config.toml
router_score = "sigmoid"
normalize_top_k = true
norm = "rmsnorm"
Below are experts of layer 6 (counted from 0) of a mixture-of-experts language model. Rows are named router (the router's row for the expert), gate (a neuron's input weights, with its number), up (a neuron's input weights, with its number) and show model dimensions 0-127. Each number is 500 + 50 x the weight over its row's rms, rounded and kept within 0 to 999. Numbers have three digits each.
After each expert's rows: a language model's description of what the expert responds to. This comes from a sample of Wikipedia text that the model never trained on.

# expert 6
router:583502537574576388570467410493543505495424499428446477531472437525486506468421494576509493519520469477467551439488442536500503504559520416518487423512506571516524441500457490479476486483511538500523490485490501555448587559519434462479455446622602520439534489554563576547590502447471608498451495416452505398477423550566471538557563558543421589444545509420499523549406445504470506472521
gate28:461524540566499420517481478537436502469488470441484409479503429451459527511366412585598457513551619479596471553520472539519521457490458507528558497531568533535468461549482450552443516616473495549435534583608625526442518464467452568507555436526510430511502508483486427468461481578411545544461473558410433470506526469540514499517531519457468546461523458406521492531472521488459418447525
up28:487539496447539510503507503462495436517409596452373489539497597445373609538511515503557559545560533497438541401600467540448531481508583462425489514592483558518516494458476483439554519467633483508397493524515412506475495481565536531527549569547463536561517442523467562446455556493503533574469503603462507443507539496451592468503502503532490516517542512485463454469475435507550544389513
gate29:489412506565501494552495423576586450509516507546498542402500510544416493563495560484539508495590526502448503492566472565590495619499489424479475464444500462565504537484489414520492534601543467512647567436520467505509552528481495452565537477418527525530478488549436583515431544516428501500491528454525550520475443645479472552482556480499498511436546447370541522507444494443431475581533
up29:503614505458465510462522495491547434516586464531482536426432556547418428578572470512477491522523580536422550438501388562555467508468471470584563524525505503574577480547511497453553505515552565488564546470470433532536484550534452584510521452481424528569517497507394609550459544437463407546452503476472489528527469524537554508556502487603534462415592546448542392449457536472468529539484
gate30:487469593500558440515454421594499460522401510467509527519473483533495504451429489533478582491450460461557473580514501442497417530442572463506517480478443508466497494396551445644427544491532443506472521432458431523537453569446464606524501420467587417427423512483569543523447490554446525442486538447567504518510472497424526587448532511498528534472594466568421574509559526508435541503558
up30:504478455490494473435527617452558565506557447441543489496507497467501485491601431491422527481552535567471451529471534523432569497532540535483489576448513513477501546565496415524520459598406556456504429539469478529479480526444521547529580513544436537471603566496520472500504526560486428516474453629418427490394587531608545486523504508512461442445362533484512455542486508499618541525543
gate31:508436590480559435605536468541470479619511451449567500516487476609484543479528496495534480583558517427541512551506484405427489531526511576506446398511532549527632475431567438501459533568534465480532449461408506495365579485502441548489559514500536512377497507491461484500549456499555464465427451478486495527567484469509547587508442523503411434472439532552521485507436510531455495548569
up31:541399484492438509557489494489489563421357478503422547615428501465500446571446482480397518405458627506483545482552554480462441493529429543528510546541508523573482544506430533478533495440545573474631470506521601514635496462535555505448501491463486553457451436492513546550502496482489439507488546484568584513463545487474532558469501483422568511450546559521554411471505441497521517532486
Description: Capitalized word onsets

# expert 14
router:563507496566591447578538441476560609469518474503422483549464466508526457488488347519578546500527522421489499398504502514433507401507579508473538486522451556510503593644560597538533569496564483560455521544424496523487495569464501533460596419472510436603506505513574454504531565436533550461472523456487558459501500440573522568512533505481493586461499463493513485579448499505544483472515
gate1:471502552547589448561461457538510517390523534532623554448492560551526528519553512411481461539465458496438492434547539537509473580521530367474515548500455518512458493493547596523491563519473509564458509368546545541483473509468463591487417505542437413522457493592577429476489523457571476492469502470512600528497522578521513493463509550470485482428467519592350485439495511505488525411457
up1:511503492426534489509529502531524601465502498524500490555502461447605443513480535529534472397421442453460541533533580504495570354494453464490470578462609544493494545553415506361568514474574631461440519514469525450461493467526529538458475511559484516475450547534512432447523552460551441529525558522458488414488451499566423446507508476460479590451506544430417489437525555539449509543411
gate2:568504513474544466548507433496533484471528488440449516559538425511473488542447402488512502487487530477535485473539467536440572470420530538492454455530552604489481512543553435555526546505477509571463527571481557443570604552434528666519498491474527475555589513460587462425469598586568481509464463503481446550589437502634541570429509540414515548509442498601494525454457479525472492508444
up2:477523454556527483538596498437487584519452465507608449546583547501587521489455520500523430511572480610455639568468547515566518421506565508500456478481498539491579561452525452494554480468600541491438480435428509442477457461525487548557486431494523495486499490483511526441487519553493570530513531601562437483474525444496503529518418522513534634562520515455470553504603416634477476479537
gate3:545484559451553479457511483525474440513408550494456525497496421467445490541422509484506477472464408405491465439533487458462541439501497393458544520457527523520569465561502571492522552467594511542531488586468493483448544495469612455483551458519456501500499545536505404448416482467513568502518466358523409569507513491527438470487393540579464571533502529602480528563562568570465631448480
up3:582544502526488504527548532440490530545399492540442539461519460466504462547413526528570467516515499499527560454553509478523528434496505524448456496582537509428446496518618524523497486571413477472543540545572574523438442494487510498506487472525550437500506596561562476503548537598501481496449434489508487506552452655535536442355454382510483408617475424546566590440523498472509508521520
gate4:541471487452529500565477481503556435531522529467529495464507537437495445470543494453505404557527450562538487457555520520521507447536559544553459484569509498478522630484635591473468542427594551483490557564382519544556548443392522546572594471462547430608479461586469469467446489476461547587538512465512562550589490495546503482446566521503541463503431589534463479530537503416542468461545
up4:511472520540470483503512509537502489471470378408545477508505481460461472497412466451482530446383465487516519518486516476496502455553440437463486563598473482571481430570503371489484407510612541522519512484476397568457521523511472532596573507551447498501594473424585433483582557488528605420494482577556583513482507492454517544470609499544534536471442588491524488478495524481501568434421
Description: Al- prefix and table pieces

# expert 1
router:560472636577551423535593331468595537497493528510479567496419435458478469556427446563522565561478493457449491444493516491548540469485477561521531466578489549509489554507535454473488539525620454521522513512447513550488593504514412446442485526501534466520423478566453565431554460419463618512520561477541467505481424465483465507527525517568492513546500506424556524525500389506557469490473
gate1:491411529488448545511451486526589468480543528595449578485489422485478515558498537409509497404564474443438460542473501389459517428475498503523599453498472487403518575513556486508488445480462472590506389433543489519516527461526460457438414548524404526436430497480472522520480470456520669492514523470560500479540444532495406597563477502528481514492505535568560526472558482608552515450474
up1:403536408570515458497460502368505538573541414426415496451562547522552525456494473565423546568444567497491441447525493451543551466518476518432513476549534501381417522507607479460592530529456449613534558523467466386493440485567515535505594493499525539478516512548546483537480541475505456490434516597546514500470424470496507426492500458513550466476386416427480505477502524500524502554487
gate2:509483541469481495525457499468500458616528525409454442569515521472435498511524467588472489484524528565501538499569491462464511511552657505446518446516534518494560575503464473582512521531435488579451540360468449444556530493411509526355459484469575364400506500461464544561509480463509571565496529435495457555539528509573414540485479504463482506537483433509464398587547512522494486476544
up2:475486390505527489463551567486527526546522582484474459527471420492496557541478449507483505523391548507423514486518495532518446533441407505518549630504472550395569573514502484515574536476440435434431489526459576590521407527507486511499482448540487465484515507577473496498584480507477444566510508566472483430564469530597511480496497409490539454486617503490535484657461461471480374438455
gate3:608485517499503463485474500440482478436443505485521403481466497451542457365595564514480616454456469540547495546480427507510441535539494501475531554362465567503471476460454460454547552436579483638391544518451531517495413479403510532459467501502545474525513505481435475469536463381519488428416508490495464539524490444585485514465526504501439489558471479585506575595487523474533576468481
up3:592535496513444469495524469479439434538446539502524487615443553575498504519476421564482463463530621517464579496435520534557488500557510589555564547474512501563598539551527485548603434437550474562553458496494544525536467506459482470537394497482481469543495565544386506536478453422549624488507471603485465569556450508512468491436418450582499519532550418489465508472491483465534450599479
gate4:438427479488520405562485491570520532373427570539452451495410501485468528357555464474484505513502492452450480516538434507424553556571503533475539490435513546495487483472456467428532541562503442497471450467570488440494491510417479510496556558446538519408523496497509490494564498442426508464497480429557391603553429562451501563428437472496474406421382460480565454534554481578498502472511
up4:477495550465450524516473492513521511533506472512499550526584517522510578528523515455506455575614519413567482580489500472486497411529538477521513351512501474448476494460554544522452500459537546502498488557500534416526575490585518516425440502433451520621442580545572544543556570447553508456519459487515484501512531462504593518502589461428481546474592515490513598391600520590399577569506
Description: Proper-name word endings

# expert 12
router:459468569472574387561532454458527612490478487442508497551525493475484514544440486517479576518498437465495539526587502457436530506479541467462467536538450513456559579446540567577589558584548485521483482591462498567448429582521511530462453470520478519546493468538533501503461471506467591545438518517504510444427503522557485639583490515583436563538512554458525498615445377393504431488519
gate1:553503475460537470449484426458465515448514485489533433507532541495432526527492502498507534369495449502433551511570550433507450542481508520545512577517473563468540552543468485525562514531522500647501568513407547490468543538536468504610527417559460556463437519507451499484570522538494547515397455503556542470424486375487417519577507494398467564585462537471497448448501414498339536477491
up1:541505561461478439555418423441473560485540529463448505608556547546548436544470471428495524549536492523482477576517524521447457470435493432479502499508432452404578523607506501577503508501539553542569532421458573532490559472512492487551399454487553577534513529587575402468579458571488565473489443472560525507443462500460496501570441457475433593455420592400462533485552475496485444463526
gate2:437462507418514485531512457540514512464507537439553495444496516405419513473609529545528502451498468486469488461526527508518442609511529489522437496533466497487465472462453536499446462557475498549348518522566497580484495504428526499592464429517574549511500491665444441567459494506424574442478569511484480476509503458530435455452431519548556551395478544519471444558484455442419439434365
up2:595505475573534450481536461593513502481469474541555586392477569472498436559599491491446465443471455626536548446481522534525458476523470443489475519511560517516564471478505472499529474396534550541576508487517431542427558510502582466581499574485475489528538530458611554537412507486529493488569461460549487560470567436512440587437454572457447492493616486411475513509472499449507574450399
gate3:430564504463536394484570476490546506507520509449502520508500469603466498550529470476497517494507394582486577566553474504511496597419568487532437495477501577463591531548489480577518520513494594544463462547554423498457386554506425535504560496472564526534522476548571466495450465478527576385452500483606498459473534544553411547592497503485518531555524563462550473622466509486449386502442
up3:553512520501486573546436549484479554482521449533452540477550464559442565510516525489565534550478598584575419541538463460489543590500424535551550462490499492503601489483549423468433523454482386540491471486510544572456477439482594576497504461558403558522496456498563502364552575538530516540559459500453454443544509433568510545587483556524421500483533455423532493507397514438547539473585
gate4:506473627508555407492496442522499475512467428457549523496503541448519503548498419464481456440570604579454519484531523411457528491552523489431447525551541441420599498416457389589457556484457476471521506526515487502536491412575428501436458503458507531542542517522486457590527374456411541506452553496462465511494504570497452482522597503500415573393540563477511495509576518415450488489510
up4:456524479483561543559515512505526618476513492540556613487532478479505541567533491482561554403584419553427558465461567494532506361507426443494518460525502492598552455531599497490487414553513521478478535440521504583507451589417530505520507429507481567466438475435629406520439514485494493505532506531436516523447558445483580471563497413515430466509452491507485595544450424526486548511507
Description: Compass and geography words

# expert 16
router:587508581549529405488524423466596490479448494467476550463419458489523458521491563523418629481507394449512617522438414456571505561463495525463435503445407561501487526461462485476602550541532499435544518532494553547441560547448580489424509508480559444524418502500488524508487423406467451522472471383470492506441478511525480466552558578530444525457480464452580464564510457547528461493518
gate1:505477499438487532494467464467525532523561421469492540492408507487478475479501523598440620505547511460566601437490485492505480443507501453586407423378476536542511475474478545378491495499401530510544468459544504508483520495452443558434593507501536477558547476456494519491531435562487521481534459379392531584469446538511479543494552605537531565604535412572496556570555542533529465464538
up1:515456440453486458506453514430479560461486524538519559488556452554521548560520504412517542567435478481425564539579406508461514555448503485476430471431452472479625468560565530511459525459550546518483476515557431477384448466511520437454470541419484533455499481562530509450515507523595524452449509546617577541490582501529573533623442393447463435483429477381494551531476517501525498483446
gate2:452551539426503445449450475548559470547518465478483478485394402566427539499556565523550646511534554550528573617490540472531515567499535422340448464475525495548525398551437487508500541534544568588426562540472472425397452535522549446594502498545519530469489562467474458459541446513486551491513476383512496521516537485523506448463537481499468561542545460510475517527509523570490573503500
up2:533526589564502558509545508464519466526555484400476484539458466567431477545517433485510479528485449515625489517559486506494606473456444550441519467491449532610459371494571440571474499512484513570583535526495523511460467510503542474546473597519590516477530564460505455556420545516536515512503557494490540489689533478544537448508463490469483496486472483469499464423550403463369501598513
gate3:486448504416507469468403492548535425469412444499505609414448534453516486497546476490458587431496434536520483490421384432546521522479506482491494509428484475526492459509570377455511558483509553468576519475496407489478478517460591475472460431595482500471463523547419499532454498387516501495506475452531555608422559479462438532496487507566530486641487554510493535529608439436468537460475
up3:509434409447499508443553503481495534480450526563481527463531485456457479428499463463513543428545513502551443439517398513557564528507456429502497439580463574606437460502501525510493468492526488530477457481523393583433540505505472549488477488472527602445577476501472627498528567483463516533526467518321547529505521453486575548529621461565577523582440468538454419472489438505501604488512
gate4:518515472438538427474456451568480486560474538533401561497383437516507581537497510579524544509493487482412506536445490413572485554432453529529500522569554398504514528520510503450503457555483504499481562597421524523438529521504467428543473441482563499485431590537402564502533474402614466467514515508436524487501542592472627479476450557582563499602559500552488485527466532484568532503435
up4:462515529466494449495541505548462432523566591602515558567478520464477522477587397543499431527462490436527533514513553512470551475450548428527560492543559425450537542425470402473497470498383562449570507466546453506506448517490534549445456523580411476494617417462543460618485516520518558551526503408465512451556584510570437538415523586474500526535483482536469512583476480570547429518498
Description: Person and role nouns